config.toml
n_experts = 256
experts_per_token = 4
hidden_act = "tanh_gelu"
normalize_top_k = true
balance_bias = true
norm = "layernorm"
tie_word_embeddings = true
beta1 = 0.93
max_seq_len = 256
max_steps = 6807
dataset = "wikipedia_en"
Below are experts of layer 4 (counted from 0) of a mixture-of-experts language model. Rows are named router (the router's row for the expert), up (a neuron's input weights, with its number), down (a neuron's output weights, with its number) and show model dimensions 0-127. Each number is 50 + 10 x the weight over its row's rms, rounded and kept within 0 to 99.
After each expert's rows: a language model's description of what the expert responds to. This comes from a sample of Wikipedia text that the model never trained on.

# expert 40
router:54 39 69 58 66 50 42 52 49 44 44 49 42 57 60 48 35 56 61 40 57 49 32 51 42 72 59 51 38 41 39 53 43 57 33 46 44 55 43 38 44 48 43 44 59 54 42 49 57 35 68 69 63 51 52 58 75 66 64 54 45 65 35 51 38 53 55 63 48 44 43 43 55 66 59 40 66 52 38 60 66 66 71 32 55 26 48 53 67 57 52 42 29 49 51 47 55 55 52 37 56 48 54 45 43 65 39 53 49 45 75 49 49 47 52 43 55 41 45 58 41 45 47 50 50 43 54 49
up3:46 56 54 40 58 52 54 47 52 51 54 59 29 68 59 39 33 50 48 52 38 51 39 59 45 62 48 55 55 35 50 55 59 56 55 30 42 50 65 39 57 36 44 49 66 45 42 30 58 37 66 55 34 50 49 59 53 40 63 47 25 44 42 50 69 57 58 59 54 74 32 60 53 54 43 52 49 52 41 75 58 47 41 44 72 38 42 60 55 68 47 59 48 52 46 48 50 56 42 64 37 34 53 30 52 48 55 41 46 51 51 42 37 49 62 49 48 56 35 50 56 66 37 59 58 60 50 58
down3:57 41 37 52 58 39 59 58 51 57 56 56 60 43 50 45 51 37 53 40 59 52 37 70 63 48 48 41 44 58 38 31 58 43 56 53 40 51 51 59 44 37 55 54 56 58 72 64 40 41 33 44 47 44 52 33 46 48 51 33 45 57 59 56 35 45 61 52 58 51 42 53 51 39 68 50 41 25 57 56 61 62 48 46 42 41 34 41 51 45 51 35 33 43 62 64 53 37 66 36 68 47 50 67 45 59 59 47 49 35 53 51 57 64 49 87 41 38 50 53 45 54 56 62 60 41 42 50
The word to, as an infinitive marker or preposition after verbs and nouns (decided to, according to, ascension to), also into, through, should, must.

# expert 6
router:35 48 71 47 42 43 48 32 36 54 40 46 55 34 53 63 25 60 56 48 65 37 60 57 51 58 56 39 38 49 50 48 47 55 46 54 51 46 43 59 53 33 56 56 42 46 47 63 65 53 48 51 42 46 56 57 54 47 57 65 36 46 31 51 51 57 61 48 58 30 51 51 58 37 62 48 56 51 34 57 58 59 69 31 51 34 32 62 75 54 47 55 47 37 45 37 61 37 52 45 52 57 38 30 47 49 69 54 65 45 56 51 53 61 48 38 72 50 65 52 45 56 43 50 64 50 57 64
up0:36 76 58 67 62 54 23 44 48 55 54 41 62 42 35 26 53 51 44 34 47 45 51 50 42 55 35 41 55 44 40 45 67 47 48 56 51 33 51 59 51 59 52 39 39 42 55 45 55 55 46 40 33 58 60 60 51 50 60 58 62 64 42 54 48 50 59 47 70 43 65 49 64 37 54 40 55 52 44 48 32 57 50 54 26 43 46 53 54 26 61 46 49 62 49 51 44 51 49 61 52 43 38 48 65 58 51 41 57 57 43 46 45 63 62 63 42 43 69 45 42 28 48 39 62 52 57 64
down0:28 34 43 41 51 49 42 38 49 54 44 60 42 37 60 66 41 50 59 59 63 27 74 46 39 60 52 51 58 51 53 57 42 62 43 53 56 43 45 57 47 50 39 59 48 52 46 49 51 61 45 54 40 55 35 53 65 75 34 38 66 51 63 42 52 42 43 54 43 56 49 43 54 59 58 56 62 54 34 42 53 28 60 62 41 31 37 35 46 56 72 51 41 53 42 58 50 43 74 46 46 53 51 40 42 39 56 57 56 54 48 69 49 60 36 39 53 46 36 54 71 57 43 59 39 44 58 53
The pipe character separating cells in wiki tables such as squad lists, results and episode tables, plus semicolons and dashes.

# expert 30
router:32 50 50 55 58 47 56 21 41 34 38 34 53 50 53 64 26 68 61 40 56 56 49 55 66 47 56 44 44 60 26 60 61 52 47 61 55 48 48 49 56 46 63 59 53 51 44 36 39 51 47 60 57 48 37 54 58 51 39 46 52 63 44 61 32 49 53 57 58 48 56 33 55 61 61 50 52 57 56 39 48 63 59 32 38 39 46 65 61 42 46 54 47 50 51 34 64 50 45 49 56 60 33 41 38 59 58 44 63 43 57 44 55 50 36 32 60 40 61 64 58 34 49 57 38 55 52 74
up0:57 50 49 62 60 51 23 45 37 59 57 39 48 59 60 49 34 47 50 38 52 53 53 46 65 52 52 46 34 68 47 51 49 39 55 52 57 55 47 49 54 74 26 55 50 57 39 69 47 45 71 54 38 66 48 46 51 39 41 40 47 56 36 68 51 41 62 56 42 56 61 37 75 60 58 35 49 49 49 37 41 50 67 46 53 36 41 53 56 55 48 61 56 51 71 41 39 54 38 38 59 36 42 37 56 48 81 50 40 64 48 43 50 41 44 61 46 43 41 52 43 57 54 54 48 59 46 48
down0:60 35 57 54 81 45 44 57 58 53 33 52 53 59 53 49 48 45 40 64 53 49 64 37 69 62 51 64 67 54 52 50 34 59 45 48 42 52 51 44 55 31 48 53 44 46 59 49 44 44 42 42 47 32 52 69 42 38 63 56 50 61 49 70 37 53 50 46 37 61 51 49 23 62 53 46 42 24 35 61 61 52 59 45 54 48 49 53 37 52 53 47 41 62 47 52 49 44 44 45 28 58 57 50 45 44 46 38 53 40 43 55 63 51 64 37 61 42 55 56 50 60 42 44 61 28 74 57
Word pieces following the prefix inter or trans, as in internship, interfered, interconnecting, plus scattered suffixes like -s, -action.

# expert 31
router:33 55 72 34 48 50 42 38 56 51 52 40 45 50 52 65 54 61 54 37 46 39 47 41 58 45 59 45 32 40 51 46 38 62 48 44 43 30 38 49 55 35 57 48 47 55 39 62 63 50 58 47 43 37 46 60 51 70 63 40 41 66 31 60 39 36 69 57 46 49 45 45 53 49 50 67 63 44 45 52 58 48 52 46 52 45 43 59 42 49 61 72 48 37 49 45 72 35 71 64 65 63 39 46 40 50 53 54 64 40 48 48 57 62 57 41 71 39 65 56 51 41 50 69 52 44 54 52
up1:57 34 46 39 30 59 48 39 35 61 42 43 48 62 48 46 45 51 54 41 57 46 50 55 41 73 57 46 34 40 44 40 61 54 47 62 65 42 51 68 28 49 40 43 46 60 63 70 54 60 52 39 34 67 55 55 56 78 39 50 48 55 52 56 42 55 33 58 41 48 35 40 46 52 49 58 53 48 39 37 37 40 55 49 51 62 50 50 65 60 50 52 55 45 59 46 48 40 52 67 48 45 35 56 47 49 57 67 42 49 79 28 55 43 56 41 61 56 34 46 63 44 52 51 58 39 65 49
down1:52 41 37 63 39 38 66 39 67 53 63 65 52 25 44 60 46 48 39 42 39 45 66 58 46 39 57 58 43 50 63 39 61 59 47 68 54 64 50 41 56 52 45 29 44 63 57 43 50 67 41 69 47 60 41 64 61 52 45 58 54 53 42 54 67 63 28 43 47 64 58 45 35 59 27 51 52 43 64 36 44 48 50 53 43 41 56 66 35 50 36 71 51 42 50 56 46 58 49 46 54 40 54 52 40 50 49 41 55 44 60 57 53 44 54 63 51 44 39 50 44 50 67 42 32 45 35 41
Word-final or inner pieces of longer words, especially past-tense endings like ed, ted, ated, and pieces of place names like Lubbock, Fayetteville.

# expert 37
router:37 44 54 44 47 60 40 26 40 54 42 51 38 41 71 67 51 54 57 46 62 52 61 56 37 36 56 50 40 41 44 73 52 59 35 49 52 53 57 39 33 48 36 45 50 43 46 56 56 43 45 51 61 58 47 37 51 68 60 51 42 71 28 36 43 53 61 43 41 40 46 45 44 71 59 55 58 40 44 65 58 57 71 43 62 45 46 53 61 58 51 54 58 49 53 26 45 67 54 55 41 67 40 41 41 37 45 39 54 59 49 59 54 42 40 45 62 50 60 53 48 51 48 57 68 60 71 52
up4:60 61 38 56 38 62 46 53 65 58 53 46 50 77 78 61 47 41 55 63 46 59 30 63 38 50 51 41 35 53 43 38 56 33 68 37 57 49 39 49 51 40 40 51 51 46 45 51 48 48 53 38 64 51 36 36 42 33 70 40 61 55 70 54 53 54 48 45 45 47 53 51 43 55 41 45 53 48 56 52 62 52 47 54 41 50 53 60 50 49 60 65 57 53 36 30 43 29 57 60 30 53 59 43 50 51 62 45 66 63 48 54 59 53 27 50 50 25 44 43 37 57 48 45 61 56 50 56
down4:57 43 64 45 46 37 57 39 60 44 57 47 51 37 30 52 58 37 44 45 40 42 53 42 68 57 48 54 69 30 46 52 37 64 30 47 63 58 75 59 50 61 64 47 45 43 57 44 48 44 55 52 54 37 64 49 45 65 43 61 52 76 43 44 51 57 45 58 51 49 49 71 51 43 63 55 33 50 59 50 51 48 60 48 47 35 37 42 51 44 44 46 52 47 57 57 53 51 53 50 59 50 28 35 49 54 63 42 25 55 49 73 49 56 56 57 46 74 57 37 52 49 43 29 49 42 51 41
Pipe symbols starting a new table row after a line break, and dashes starting bulleted list items, in election, squad and review tables.

# expert 53
router:44 54 67 35 44 68 52 34 47 46 47 30 55 37 76 48 61 51 67 51 69 40 44 50 57 48 50 45 36 44 37 50 48 57 43 56 46 37 39 49 54 45 54 44 60 51 49 47 30 46 66 57 49 53 41 55 38 53 62 44 34 72 34 59 50 49 55 45 55 56 49 34 61 42 40 56 38 51 44 45 57 47 42 46 48 45 50 56 51 51 45 52 43 49 75 38 75 52 47 59 47 69 54 40 38 33 54 61 64 47 66 45 57 50 65 41 53 37 62 59 53 53 64 63 46 60 69 57
up0:50 45 56 31 40 50 48 40 51 54 52 42 53 44 58 46 51 47 52 67 70 59 50 52 50 41 53 46 50 41 42 55 43 49 42 63 55 61 49 44 53 40 62 70 31 44 61 55 35 34 54 63 67 78 49 48 65 41 55 49 52 50 46 59 60 54 43 44 50 63 61 51 56 50 47 60 53 55 60 42 48 44 45 39 53 42 36 58 48 57 49 54 54 22 58 35 62 52 73 70 31 67 50 45 52 37 64 53 39 35 36 52 56 38 58 43 55 38 37 52 46 46 62 45 49 59 70 27
down0:46 60 46 68 53 46 43 51 68 43 57 62 75 51 40 67 61 62 45 32 49 41 42 47 40 54 59 51 33 61 68 39 57 32 53 58 62 32 60 51 63 65 43 32 39 50 45 41 64 47 60 32 46 44 59 48 45 60 58 50 56 80 38 38 59 53 53 38 47 39 42 54 47 70 39 52 48 41 40 52 59 51 68 57 45 43 49 41 47 26 49 41 48 58 66 48 31 63 53 56 51 51 40 40 55 38 55 52 56 62 45 40 52 40 49 43 58 59 48 48 41 52 43 42 45 53 49 42
Word-ending pieces after one or two opening letters, such as s-ick, g-ang, sh-ark, h-ole, t-ilt, often before ing or ness.

# expert 41
router:36 62 53 33 65 62 49 49 56 39 29 47 58 49 50 69 43 51 51 51 49 53 41 46 28 58 74 52 37 48 34 69 36 59 43 59 59 48 54 41 36 46 55 56 62 63 55 54 51 37 53 59 47 48 59 55 42 52 73 55 46 62 48 70 44 47 37 63 56 31 63 40 63 49 60 38 44 55 50 58 52 60 67 51 54 34 41 64 62 54 43 49 34 41 47 42 45 43 45 43 51 54 47 43 42 43 50 56 63 49 64 30 62 52 50 27 56 48 53 55 39 57 59 71 44 55 48 44
up0:47 48 52 48 43 59 42 41 53 40 53 50 61 62 44 42 59 41 58 54 71 37 45 42 44 45 50 60 49 53 58 37 50 64 45 67 47 56 30 39 52 24 33 69 62 44 40 37 46 51 54 59 65 52 51 52 43 44 56 46 45 60 53 49 44 32 45 67 52 42 52 81 54 54 57 47 33 54 50 63 62 49 63 36 51 50 52 67 62 55 46 46 69 44 46 40 75 55 52 54 52 30 56 55 42 55 60 45 34 28 53 41 56 56 54 65 37 41 45 37 54 57 38 38 46 44 49 52
down0:46 62 54 62 44 59 69 42 38 35 50 51 39 48 62 63 52 58 43 59 61 38 55 45 69 48 43 39 55 55 36 38 49 43 36 50 47 56 43 36 71 60 27 55 60 50 52 43 59 37 44 36 58 53 50 57 59 55 60 49 53 65 44 63 43 50 47 62 45 44 53 46 35 38 59 20 50 50 41 43 56 70 50 45 50 41 48 44 43 43 78 57 48 52 56 53 40 49 35 49 49 71 49 53 42 42 49 58 39 33 37 36 48 55 64 47 56 58 59 38 57 68 54 57 51 68 56 37
Modal verbs, not, also and adverbs placed before a main verb, such as can often be, must have, will, usually.

# expert 16
router:46 44 68 50 33 59 37 30 45 51 31 50 51 40 60 50 36 58 50 53 65 38 60 72 37 57 48 37 47 50 50 56 55 40 41 45 36 39 36 62 46 53 60 51 52 60 47 58 60 54 48 53 64 56 50 50 62 53 58 63 51 48 33 54 52 43 50 55 48 39 61 44 55 65 65 57 36 48 34 62 60 59 56 53 44 27 33 64 62 49 53 54 57 46 51 40 60 38 37 53 53 65 35 26 35 37 59 49 59 61 60 49 44 54 38 34 61 33 58 60 45 63 48 52 54 42 63 61
up0:48 44 33 54 47 50 59 34 57 57 37 47 52 44 45 49 38 51 57 41 64 66 41 38 54 42 46 48 58 56 40 58 62 42 55 40 41 45 50 35 58 44 43 41 33 32 61 47 44 64 59 60 51 70 54 55 52 37 64 28 73 39 42 72 71 44 38 58 53 42 33 33 50 56 42 46 32 21 44 43 57 36 57 52 59 49 44 59 58 48 57 36 56 57 51 62 64 47 59 63 48 53 53 44 60 59 48 41 64 59 58 60 41 49 39 48 60 47 54 66 50 48 42 58 51 65 53 45
down0:45 33 39 46 67 48 31 37 46 52 33 57 40 55 34 40 52 46 77 46 54 45 35 69 70 35 51 64 38 58 45 46 64 63 68 50 66 41 38 45 29 56 46 63 36 68 38 48 33 45 41 44 47 62 51 53 52 45 53 58 49 54 61 56 58 46 46 47 59 43 36 43 58 44 69 53 44 50 53 54 64 49 57 70 44 48 63 54 48 44 56 36 37 46 60 49 42 44 58 50 66 44 64 60 47 56 42 63 49 39 43 57 65 52 55 46 49 34 34 45 55 47 44 45 61 56 54 51
Pipe separators in wiki tables, especially in header rows of career statistics and election tables, plus semicolons and words like Total, Points, Following.

# expert 7
router:44 49 65 48 57 61 54 43 45 48 56 43 42 40 54 66 48 37 62 42 74 57 56 43 42 46 60 29 53 43 50 54 45 56 34 70 48 46 66 56 45 47 55 53 43 55 44 37 61 64 54 49 68 51 38 45 65 51 56 66 41 70 43 55 43 32 57 56 42 42 60 26 52 58 57 62 35 39 37 58 49 56 49 53 57 35 54 64 55 48 48 57 46 41 36 41 63 49 45 52 55 51 39 37 50 62 59 46 62 39 70 52 55 49 34 37 61 35 59 48 47 54 49 80 39 35 56 51
up0:47 48 46 53 45 74 50 64 56 36 55 35 54 58 47 44 58 33 47 51 40 40 68 56 52 58 50 36 47 53 55 45 67 71 42 61 47 37 44 54 55 40 57 60 52 46 36 61 56 59 48 44 51 52 65 44 58 38 63 72 39 62 50 55 39 61 44 29 58 28 51 53 74 67 49 55 54 60 41 53 61 39 65 52 55 48 36 51 44 44 40 36 38 40 47 41 47 52 52 64 53 51 49 48 66 26 34 52 56 49 54 38 53 51 50 48 29 50 34 46 38 41 53 59 60 47 49 34
down0:50 46 61 61 62 36 59 36 59 52 62 59 45 55 54 47 59 43 59 50 62 47 53 42 60 48 55 49 48 36 60 53 48 38 52 42 59 59 59 36 66 48 39 66 41 60 43 38 66 43 48 47 37 67 45 41 45 54 44 53 48 69 51 44 55 44 51 39 24 34 48 68 46 54 47 48 54 54 64 52 58 40 57 51 40 57 27 38 58 49 62 48 54 49 67 52 49 55 47 28 30 34 47 31 61 59 57 51 65 55 55 57 66 30 43 50 48 56 27 58 49 27 57 47 37 47 62 54
Digits, prime and double-prime marks, degree signs and N/W letters inside coordinate strings like 42°2′51″N, plus nearby hidden separator characters.

# expert 14
router:30 58 56 42 46 73 47 60 51 42 46 38 53 39 57 64 37 56 54 42 57 45 51 50 45 40 49 33 42 35 52 60 51 42 39 53 50 45 45 53 62 48 46 65 60 61 43 68 41 58 50 53 38 52 64 36 68 44 70 47 33 51 46 46 46 46 48 61 40 41 34 47 58 56 48 46 40 45 48 69 40 62 56 36 31 43 39 74 64 54 43 41 52 23 43 47 59 46 50 53 64 51 35 41 40 60 56 57 62 55 52 46 52 64 43 44 69 42 69 64 38 47 57 59 51 50 62 58
up0:41 52 55 52 40 57 51 48 36 56 52 48 38 58 59 53 55 80 48 39 66 41 64 47 56 54 43 45 56 53 48 36 53 34 44 42 50 47 47 44 55 49 45 61 67 54 19 37 38 45 58 50 40 35 48 63 54 50 61 60 46 48 55 49 48 65 42 40 48 55 23 55 40 40 45 49 63 62 39 55 45 62 60 51 45 46 38 42 35 44 44 51 53 29 48 50 45 65 45 63 60 73 33 31 49 40 57 47 47 47 47 55 54 62 66 51 49 36 79 57 47 54 51 56 57 58 58 58
down0:62 51 63 52 55 64 53 39 50 56 46 52 50 57 56 60 76 49 60 59 47 57 48 51 57 56 36 53 47 53 59 53 37 49 39 48 49 45 60 41 43 42 58 49 51 56 17 59 53 36 31 58 47 51 44 47 58 41 48 49 53 32 46 32 49 44 57 36 55 60 52 59 53 52 52 70 58 66 41 40 46 26 55 67 30 85 36 55 56 47 60 61 57 56 48 54 37 62 40 53 49 57 52 46 53 60 27 51 43 32 44 44 58 51 41 70 47 40 48 47 55 45 49 48 35 52 42 45
Capitalized first piece of a split surname or proper name after a given name or O'/Mc, such as Up(pal), O'Con(or), Bal(dwin).

# expert 20
router:51 54 55 54 67 44 46 44 67 42 40 45 31 32 67 63 56 38 74 47 56 62 64 58 49 38 58 46 39 31 46 57 30 57 34 60 43 53 57 50 52 39 55 45 33 44 59 55 51 56 65 58 49 40 40 52 69 52 62 58 43 62 33 50 44 46 60 56 55 46 46 28 53 45 62 54 55 51 37 57 63 65 42 46 57 39 43 48 57 65 47 72 45 55 47 39 50 38 38 63 59 56 39 49 46 49 53 51 65 41 54 59 72 50 41 29 60 57 55 61 42 57 43 54 57 46 53 65
up0:46 51 50 62 26 55 70 44 41 45 61 63 35 52 54 52 59 67 60 38 59 44 41 48 31 53 60 47 43 46 48 47 36 48 43 68 41 39 50 48 66 42 62 49 46 43 44 42 48 50 71 39 69 34 30 50 52 54 57 52 45 37 39 60 57 28 59 42 50 51 60 50 58 34 60 28 63 44 56 46 46 79 29 52 56 49 48 45 54 67 46 53 46 49 39 48 61 50 31 52 49 43 61 60 43 52 50 49 53 53 35 51 53 57 51 51 45 59 73 47 35 48 49 49 54 67 57 59
down0:42 47 40 58 58 72 46 29 57 45 61 37 55 61 63 55 39 59 55 53 43 53 48 59 74 50 34 42 49 50 53 54 47 55 56 37 48 64 55 42 34 61 33 23 56 51 44 65 50 49 31 68 43 33 47 50 57 47 34 46 37 37 30 72 53 45 57 69 44 55 46 47 67 58 50 51 47 49 46 58 56 44 61 42 41 51 42 48 55 36 57 44 51 66 58 46 42 60 73 66 55 45 46 51 49 58 40 60 56 53 57 41 35 44 63 51 42 45 59 56 28 55 43 50 59 46 43 51
Digit pieces completing a number, mostly the second half of a year after a dash or century prefix, such as 1914–18, 18(68), 17(16).

# expert 9
router:24 54 48 43 38 42 38 39 58 47 52 36 46 44 61 51 49 46 69 44 65 42 44 43 48 52 55 35 32 46 43 52 52 56 36 59 46 54 64 56 44 32 46 64 47 54 51 56 45 72 46 47 63 48 55 55 50 53 49 54 52 57 40 48 38 47 42 60 54 33 52 30 47 43 58 47 53 56 42 53 49 64 62 39 41 45 38 54 53 57 58 52 54 54 62 48 57 57 42 45 54 74 37 30 41 65 48 34 57 48 79 56 49 67 69 47 55 31 54 56 36 58 60 76 42 51 63 56
up3:58 47 60 36 36 52 56 54 47 48 67 43 81 28 51 51 46 54 47 51 60 64 43 18 67 51 32 31 46 59 50 57 41 61 56 29 48 39 45 48 60 43 45 42 43 35 60 47 54 50 46 43 53 51 35 40 46 45 54 47 68 69 48 52 29 49 47 66 53 57 42 46 38 39 56 53 49 48 50 46 52 58 46 54 48 65 45 51 58 48 48 45 55 51 50 53 52 51 52 46 62 57 33 45 46 53 64 64 50 61 63 33 31 75 52 37 51 46 52 58 43 50 71 53 48 40 56 60
down3:43 31 31 62 45 48 47 73 55 49 48 45 48 53 55 51 59 53 42 56 41 74 46 53 40 54 44 58 32 35 47 44 59 53 49 64 67 48 30 59 38 51 47 63 65 64 46 58 36 38 37 69 46 64 46 54 45 41 44 39 42 50 46 51 40 48 37 54 61 30 50 52 54 55 41 67 67 48 58 57 56 58 48 45 55 59 51 49 44 55 48 43 51 51 38 49 74 39 50 43 54 47 56 40 63 30 56 45 43 48 51 55 53 60 47 54 36 73 49 57 56 46 25 63 32 57 43 64
Participles and adjectives after be-verbs, like used, considered, known, able, plus articles like a, and mid-word pieces such as den-ote-s, W-ome-n.

# expert 43
router:39 67 72 40 57 63 57 37 58 43 50 34 48 47 62 70 44 40 52 45 60 50 57 48 42 48 71 53 54 43 45 58 49 52 50 60 42 33 52 41 53 25 47 54 50 55 33 43 46 46 54 46 51 49 58 33 65 52 68 50 33 49 42 48 48 37 56 59 55 34 34 25 67 53 57 57 41 65 44 58 38 60 48 40 55 37 30 65 57 47 54 55 53 51 43 45 54 51 53 46 57 51 31 48 40 59 52 52 61 44 58 48 38 58 46 34 68 44 55 79 52 57 57 55 65 52 59 50
up0:34 63 52 40 31 53 58 30 43 46 43 48 55 40 65 65 56 55 67 43 49 42 56 50 57 57 42 52 46 49 48 50 41 69 67 51 29 43 33 33 33 48 53 47 49 62 50 33 44 32 56 62 41 43 43 37 43 56 62 50 51 53 55 49 48 55 56 42 59 54 76 49 64 57 42 52 62 43 51 37 57 49 42 38 49 48 46 41 37 27 45 64 43 57 43 54 51 48 54 46 55 42 70 55 39 49 46 68 47 44 56 40 49 59 53 49 35 51 69 59 48 70 68 68 56 38 61 43
down0:60 56 53 46 46 69 34 48 39 45 61 62 49 48 49 58 42 45 53 58 42 57 27 45 37 50 53 51 40 36 43 49 50 36 57 47 53 26 39 54 61 46 61 66 44 53 59 72 25 57 58 44 68 61 40 41 46 35 64 61 45 62 51 43 51 51 48 49 65 59 66 64 61 42 42 53 62 66 49 43 45 46 55 37 48 41 44 37 53 51 35 39 43 54 38 52 54 49 45 54 52 61 42 48 56 40 53 44 54 54 60 40 43 47 28 43 73 48 73 75 48 52 43 65 48 44 48 40
Byte pieces and letters of non-Latin scripts such as Thai, Japanese kana, Cyrillic, Hebrew and Arabic, often names shown in parentheses.

# expert 5
router:26 43 53 39 48 46 51 49 45 43 38 37 41 49 58 65 50 65 55 25 46 34 46 55 56 57 59 51 52 51 37 49 61 57 32 44 52 60 47 63 54 39 44 50 50 71 40 57 55 52 54 55 54 55 60 60 72 63 48 74 38 68 27 37 45 58 46 65 49 47 56 45 60 51 54 37 57 37 29 56 58 64 61 53 44 32 47 51 61 45 39 56 50 39 51 42 55 27 59 51 52 61 48 44 39 54 50 65 61 51 60 34 56 63 59 49 64 51 59 53 34 41 60 49 41 52 59 45
up3:43 27 62 53 50 62 51 64 47 41 41 39 52 45 53 52 45 49 68 55 31 58 50 32 46 51 53 64 44 69 49 45 32 50 34 53 53 56 61 46 40 42 44 54 38 46 46 59 38 66 57 75 47 49 53 50 53 50 48 49 49 36 64 51 55 45 44 77 58 48 59 46 59 54 47 46 54 34 49 58 33 55 51 42 60 57 47 60 49 43 51 55 64 49 53 62 23 58 53 46 48 46 51 45 48 38 74 51 52 45 61 40 38 43 40 28 63 63 53 33 66 46 65 61 41 58 62 41
down3:54 60 63 42 47 61 54 40 61 46 41 32 44 52 52 43 45 39 67 54 57 51 39 64 57 42 49 36 60 44 67 61 64 55 49 52 38 59 58 48 47 43 47 66 35 72 61 46 36 36 30 58 46 60 53 36 58 34 60 55 48 38 44 50 59 45 26 41 36 42 35 37 59 48 39 51 58 69 58 60 58 41 55 52 68 51 53 53 58 55 47 47 41 61 40 45 44 44 43 44 60 39 41 54 61 48 65 41 46 45 65 56 52 59 62 46 30 55 59 64 27 61 44 48 38 67 47 51
Past or present verbs and particles after a subject pronoun in plot and biography text, such as went, married, died, decides to, beats up.

# expert 34
router:39 54 51 37 37 72 39 52 70 41 47 44 44 29 80 71 48 59 60 35 56 40 55 45 52 47 59 39 45 33 44 57 52 56 41 47 28 37 51 45 47 40 52 63 45 48 54 40 51 39 66 65 54 48 47 63 50 50 48 40 40 50 42 59 55 51 45 50 59 54 51 32 51 66 67 65 57 33 45 55 56 53 54 43 49 51 48 49 48 44 68 59 49 50 49 40 47 57 48 41 60 66 43 44 55 40 57 46 59 20 54 54 69 56 50 28 55 51 71 55 44 45 58 64 44 56 52 53
up5:56 52 47 51 44 73 43 64 36 52 56 52 42 42 56 60 35 41 57 44 61 49 56 46 62 49 66 34 46 44 45 44 39 49 38 66 63 43 39 44 32 36 30 59 53 58 45 76 52 48 69 44 59 41 45 66 57 43 51 54 39 60 57 50 59 48 48 42 55 38 54 50 33 21 65 37 63 45 54 60 52 50 45 61 52 29 48 55 53 59 71 46 58 61 55 60 63 46 39 49 43 61 34 54 55 43 59 49 52 59 51 47 45 43 53 40 41 59 37 66 42 47 42 37 33 38 58 57
down5:63 34 47 57 67 67 41 51 52 64 42 53 39 47 44 68 49 48 42 37 62 42 39 61 42 36 59 46 53 41 46 49 33 46 49 47 41 61 60 57 36 49 29 60 67 37 47 67 46 36 49 48 51 55 55 48 52 62 49 48 57 45 49 43 48 54 49 50 62 44 59 55 50 39 63 58 57 57 41 47 48 45 49 41 70 35 54 53 47 38 63 35 55 52 51 36 37 57 49 33 64 41 35 40 69 65 53 65 47 66 59 35 65 55 55 52 45 28 56 69 29 44 48 64 54 35 60 54
Word-internal pieces with doubled consonants or clusters, followed by suffixes like -ed or -ing, such as est (domestic, easiest, Palestine), itt, unn, ff, pp, ck.

# expert 45
router:42 49 53 33 42 63 53 28 54 51 44 50 54 52 48 65 48 46 71 42 62 49 54 45 31 47 48 58 46 29 33 55 47 51 42 50 44 53 49 43 58 53 44 53 51 56 43 43 39 51 43 44 64 47 42 36 50 48 56 52 38 46 37 66 46 51 67 38 63 40 49 23 62 58 63 36 37 38 48 40 47 60 46 41 64 35 44 58 53 53 35 49 54 35 47 52 66 48 61 42 72 66 28 55 42 56 72 42 60 48 57 61 55 62 45 43 67 34 59 60 44 46 48 67 63 57 55 48
up5:45 40 62 44 51 65 57 48 54 53 41 41 41 42 32 28 50 53 39 42 40 53 63 59 26 63 40 52 35 48 45 57 70 56 51 48 43 63 63 65 51 42 42 53 46 54 61 66 51 50 42 52 45 41 54 66 49 53 66 59 57 59 62 43 53 37 57 55 53 46 51 52 35 60 68 51 35 45 52 46 18 56 54 54 34 55 25 64 39 41 54 50 38 35 63 47 34 51 61 57 61 57 46 48 45 58 58 37 53 55 66 54 45 42 45 44 54 57 40 60 53 47 52 47 45 36 52 74
down5:52 59 38 30 65 47 56 51 58 63 72 51 48 37 40 40 45 63 50 36 62 44 51 69 29 28 56 44 45 43 49 48 52 48 39 41 48 68 51 48 63 58 51 42 44 59 54 40 54 56 74 53 55 59 47 46 45 37 55 63 53 51 47 41 69 51 50 44 57 52 52 42 60 63 61 51 66 49 48 44 60 37 39 62 69 61 48 58 48 61 45 47 40 45 54 59 49 47 39 51 53 47 23 55 47 41 43 54 33 17 45 63 45 56 57 43 41 50 59 38 40 54 34 47 63 46 58 53
Opening parentheses and brackets after names or numbers, introducing dates, places or clarifications, e.g. "(2013–2016)", "(CBS)"; also braces.

# expert 21
router:40 52 70 46 51 56 48 26 51 45 45 41 64 50 55 57 37 46 57 43 41 53 50 49 53 42 69 47 45 40 43 46 44 67 49 45 42 50 50 50 45 33 52 64 54 66 51 45 42 64 53 51 49 41 49 48 62 61 41 39 48 54 50 64 39 45 51 50 65 34 49 53 70 58 53 63 51 39 53 59 47 60 54 25 44 42 43 63 62 69 40 40 50 39 53 40 79 50 41 41 42 61 35 41 39 53 58 43 63 41 68 58 62 53 49 36 59 67 75 68 53 52 49 55 60 38 54 39
up4:50 59 64 62 69 48 38 42 50 39 71 45 33 57 64 50 51 55 61 46 64 64 51 43 59 54 50 47 41 42 54 41 35 52 58 49 62 37 34 50 39 57 57 55 37 41 61 50 45 63 44 40 45 55 47 43 45 66 53 62 59 44 36 51 53 27 61 59 41 74 46 48 52 34 54 64 33 42 55 45 43 64 47 42 50 57 54 32 36 45 46 56 45 29 24 50 48 46 55 62 42 64 37 33 52 38 52 31 46 47 68 41 60 58 56 49 55 53 64 52 57 50 46 58 49 50 58 38
down4:44 53 62 38 42 59 52 59 57 67 53 56 56 54 59 54 45 40 36 55 53 48 42 67 48 61 50 32 49 43 53 63 44 71 40 60 58 46 35 37 46 34 46 37 42 33 60 38 51 69 51 63 55 36 47 60 43 45 52 49 45 57 50 33 62 36 55 59 29 41 45 47 49 57 68 39 64 59 77 51 43 44 51 39 33 59 56 42 52 58 47 74 52 45 51 55 47 60 49 47 65 68 52 47 47 39 35 42 52 31 56 60 40 37 54 41 56 33 54 48 43 52 54 53 57 34 61 58
Mid-word pieces in proper names and foreign words (Bot-to-m, Ti-err-a, Nat-h), UTF-8 byte fragments, bullet asterisks, dashes and indented breaks.